config.yaml
n_experts: 32
experts_per_token: 2
moe_layers: [0, 1, 2, 3, 4, 5, 6, 7, 8, 9, 10, 11, 12, 13]
router_score: "softmax"
normalize_top_k: true
lr_router: 0.000798
beta1: 0.95
batch_tokens: 32768
train_tokens: 389400000
steps: 11884
Below are experts of layer 8 (counted from 0) of a mixture-of-experts language model. Rows are named router (the router's row for the expert) and show model dimensions 288-335. Each number is 200 + 40 x the weight over its row's rms, rounded and kept within 0 to 999.
After each expert's rows: a language model's description of what the expert responds to; "raises" lists some tokens whose logits its average output raises strongly, later layers aside. This comes from a sample of Wikipedia text that the model never trained on.

# expert 15
router,295,210,140,248,218,255,165,253,219,207,182,185,192,235,195,155,230,192,168,241,133,207,207,182,189,252,202,220,193,154,225,130,256,253,145,180,131,245,291,194,182,196,188,220,169,207,278,219
Description: Table headers and closers. Closing parentheses, percent signs and table header cells like (key), Image, Date, Votes, Candidate in results and list tables.
raises: " nearby", " and", " in", ".\n\n", ","

# expert 30
router,206,107,228,181,225,186,197,127,221,238,244,181,182,192,179,197,243,128,209,166,236,106,221,245,244,197,242,193,203,207,243,173,151,167,155,170,273,241,147,203,230,183,202,244,122,219,219,149
Description: Prepositions after nouns. Prepositions linking a noun to its complement, such as of, in, to, for, against, as in Hall of Fame, responsible for.
raises: " the", " their", " its", " a", " both", " his"

# expert 20
router,119,170,205,168,292,188,209,249,286,204,198,211,244,281,210,147,164,202,240,160,185,267,195,200,203,155,161,224,251,131,187,148,257,240,122,146,145,157,193,223,181,183,167,197,220,151,240,220
Description: Past verbs and places. Past-tense verbs after was or were and place or distance words, such as died, held, moved, returned, km, distance.
raises: " in", " from", " with", ",", " to", "."

# expert 25
router,197,179,137,189,162,185,212,209,126,186,278,233,214,188,161,158,144,156,163,254,234,156,208,247,233,262,191,177,203,203,141,236,233,220,261,186,214,185,247,188,180,227,215,219,256,206,174,213
Description: Place and name starts. First capitalized piece of place names, titles and acronyms, such as New, North, San, Fort, often after | or (; also CJK byte fragments.
raises: "app", "ades", "out"

# expert 7
router,159,222,189,190,215,185,175,177,201,177,143,171,194,179,141,249,198,138,201,202,253,183,139,135,155,190,338,217,229,194,206,184,211,201,146,248,198,174,151,181,332,235,236,237,205,290,198,193
Description: Prepositions and field colons. Colons after infobox field names like Founded:, Clade:, and linking words like in, of, including, known, such as in descriptive sentences.
raises: " the", " a", " ", " in", " New"

# expert 0
router,203,176,178,231,141,223,217,227,227,167,177,161,203,210,212,189,326,231,129,181,274,205,181,288,242,218,153,149,211,211,234,212,143,150,134,202,223,274,143,274,151,160,257,172,157,191,213,177
Description: Clause-linking conjunctions. Subordinating conjunctions and clause-opening words in prose, such as when, where, during, because, after, as, plus reporting verbs like indicated, wrote.
raises: " the", " a", " it", " an", " this", " both"

# expert 27
router,263,129,206,243,243,257,233,160,183,249,160,217,155,172,201,158,210,290,185,268,189,177,130,200,263,241,173,246,210,225,225,211,181,188,185,138,253,200,240,161,162,193,240,198,187,254,139,125
Description: Section headings, opening quotes. Wiki heading markers like == and ===, paragraph breaks, and opening quotation marks before titles of songs, works or foreign phrases.
raises: "The", "-", "Early", "In", "There", "From"

# expert 29
router,225,310,218,252,249,160,229,128,164,174,202,199,272,124,237,252,199,153,210,147,206,228,176,151,248,207,173,258,226,291,110,170,188,149,227,174,189,179,200,186,200,193,177,213,157,180,206,202
Description: Space before years. The space token before a year or number, after In, pipes or dashes, and first pieces of years like 201, 199.
raises: "201", "202", "200", "199", "7", "198"

# expert 14
router,306,210,175,253,262,193,227,246,194,211,218,214,265,216,225,181,165,198,177,211,165,243,297,200,251,215,137,167,165,232,223,172,171,233,210,134,189,208,172,183,152,147,194,199,130,148,253,169
Description: Plurals and relative pronouns. Plural noun endings like -ers, -ens, students, and relative words who, which, that, plus spaces before numbers in tables.
raises: " in", ",", " are", " was", " (", " during"

# expert 19
router,237,170,275,106,183,197,158,188,199,165,152,188,198,148,157,148,146,166,224,170,271,129,96,154,158,181,257,253,178,160,173,164,203,213,186,235,222,187,156,201,233,159,241,221,151,259,151,185
Description: Definite article, possessives. The word the or The, and possessives like his, their, its, after prepositions or at sentence starts, such as of the, The school.
raises: " first", " same", " ", " last", " final", " second"

# expert 9
router,192,256,265,220,194,249,202,201,219,228,156,195,149,259,182,207,226,133,191,144,151,181,190,136,170,144,185,182,188,235,276,144,235,195,130,287,193,239,145,139,219,213,123,143,191,242,213,198
Description: Subject pronouns and auxiliaries. Finite verbs and auxiliaries after subjects, such as is, was, were, has, would, been, and pronoun subjects like it, they.
raises: " to", " in", " also", " as", " both", " a"

# expert 8
router,125,173,255,187,215,203,203,168,204,175,240,185,136,209,156,156,170,176,217,185,235,148,163,212,194,148,184,133,189,148,185,203,273,282,252,191,173,204,218,189,235,144,183,189,169,177,167,271
Description: Topic nouns after the. Nouns naming a work, activity or entity after the or his, such as season, film, album, career, reception, province.
raises: ",", " and", " for", " in", ".", " ("

# expert 18
router,180,161,267,144,98,301,169,144,152,227,229,295,225,239,192,197,148,259,207,226,144,243,239,173,193,228,210,190,163,132,203,208,124,195,265,179,216,247,261,195,207,210,177,183,190,199,139,202
Description: Designation codes, acronyms. Uppercase letters and numbers in model designations, acronyms and route numbers, such as BMP-1, YHC-1A, SABRE, US 90.
raises: "s", "sh", "ing", "ace", "ous", "ue"

# expert 31
router,201,148,220,239,174,168,204,224,216,204,111,198,271,224,168,209,180,203,189,148,156,217,219,193,200,260,170,248,212,175,169,174,218,159,192,213,162,190,217,203,116,164,170,152,184,268,163,208
Description: Word-initial prefixes, stems. Opening prefixes and inner stem pieces of common English words, such as dis, un, pre, inter, ex-agg-eration, prop-ag-anda.
raises: "ar", "im", "r", "em", "ac", "ra"

# expert 6
router,207,249,265,177,144,244,231,233,198,180,129,203,166,164,200,162,242,158,174,162,264,174,219,292,194,143,255,200,212,157,259,166,238,280,249,176,234,121,193,256,235,199,180,232,232,204,298,220
Description: Table cell pipes. Mid-row pipe separators in tables after numbers or names, plus semicolons, coordinate symbols like °N, and verbs like composed, consists.
raises: " ", " about", " more", " a"

# expert 11
router,173,115,181,155,189,164,143,133,266,211,323,196,146,137,169,227,138,214,162,231,219,244,256,190,145,176,240,178,203,223,219,221,136,206,199,214,225,196,304,214,210,182,152,173,236,105,110,246
Description: Place and institution names. Second parts of proper names for cities, teams, leagues and universities, such as Kansas City, New York, Major League, University.
raises: ",", " and", " in", ".", " to", " from"

# expert 17
router,140,210,189,195,220,242,253,253,219,220,250,311,171,129,158,186,247,225,216,163,165,274,199,183,172,167,187,149,161,154,300,187,162,216,148,158,159,185,177,195,179,187,188,122,232,90,209,255
Description: Abstract institutional nouns. Abstract nouns and -ation, -ism, -ity suffixes about society and institutions, such as government, organization, tradition, service, development.
raises: " of", " in", ",", " and", " on", " for"

# expert 21
router,172,265,245,178,279,146,207,185,200,151,181,157,231,258,169,234,274,160,255,222,179,126,166,104,242,211,222,211,236,162,65,198,150,156,132,182,215,190,193,114,220,235,246,229,180,185,270,180
Description: Commas and and. Commas and the conjunction and joining clauses or list items in prose, plus but, although, and sentence-starting He or She.
raises: " the", " then", " and", " a", " also", " as"

# expert 13
router,69,180,169,205,188,255,185,206,224,208,222,192,266,246,209,316,216,158,252,174,145,221,139,163,188,238,200,223,188,235,180,247,255,243,170,214,198,189,117,185,195,200,206,213,206,137,156,234
Description: Final year digits, dates. Last digit of a year after 19x or 20x, such as 197-1, 198-6, plus day numbers and month names like September, July.
raises: ",", ".\n\n", " with", " (", ";", " and"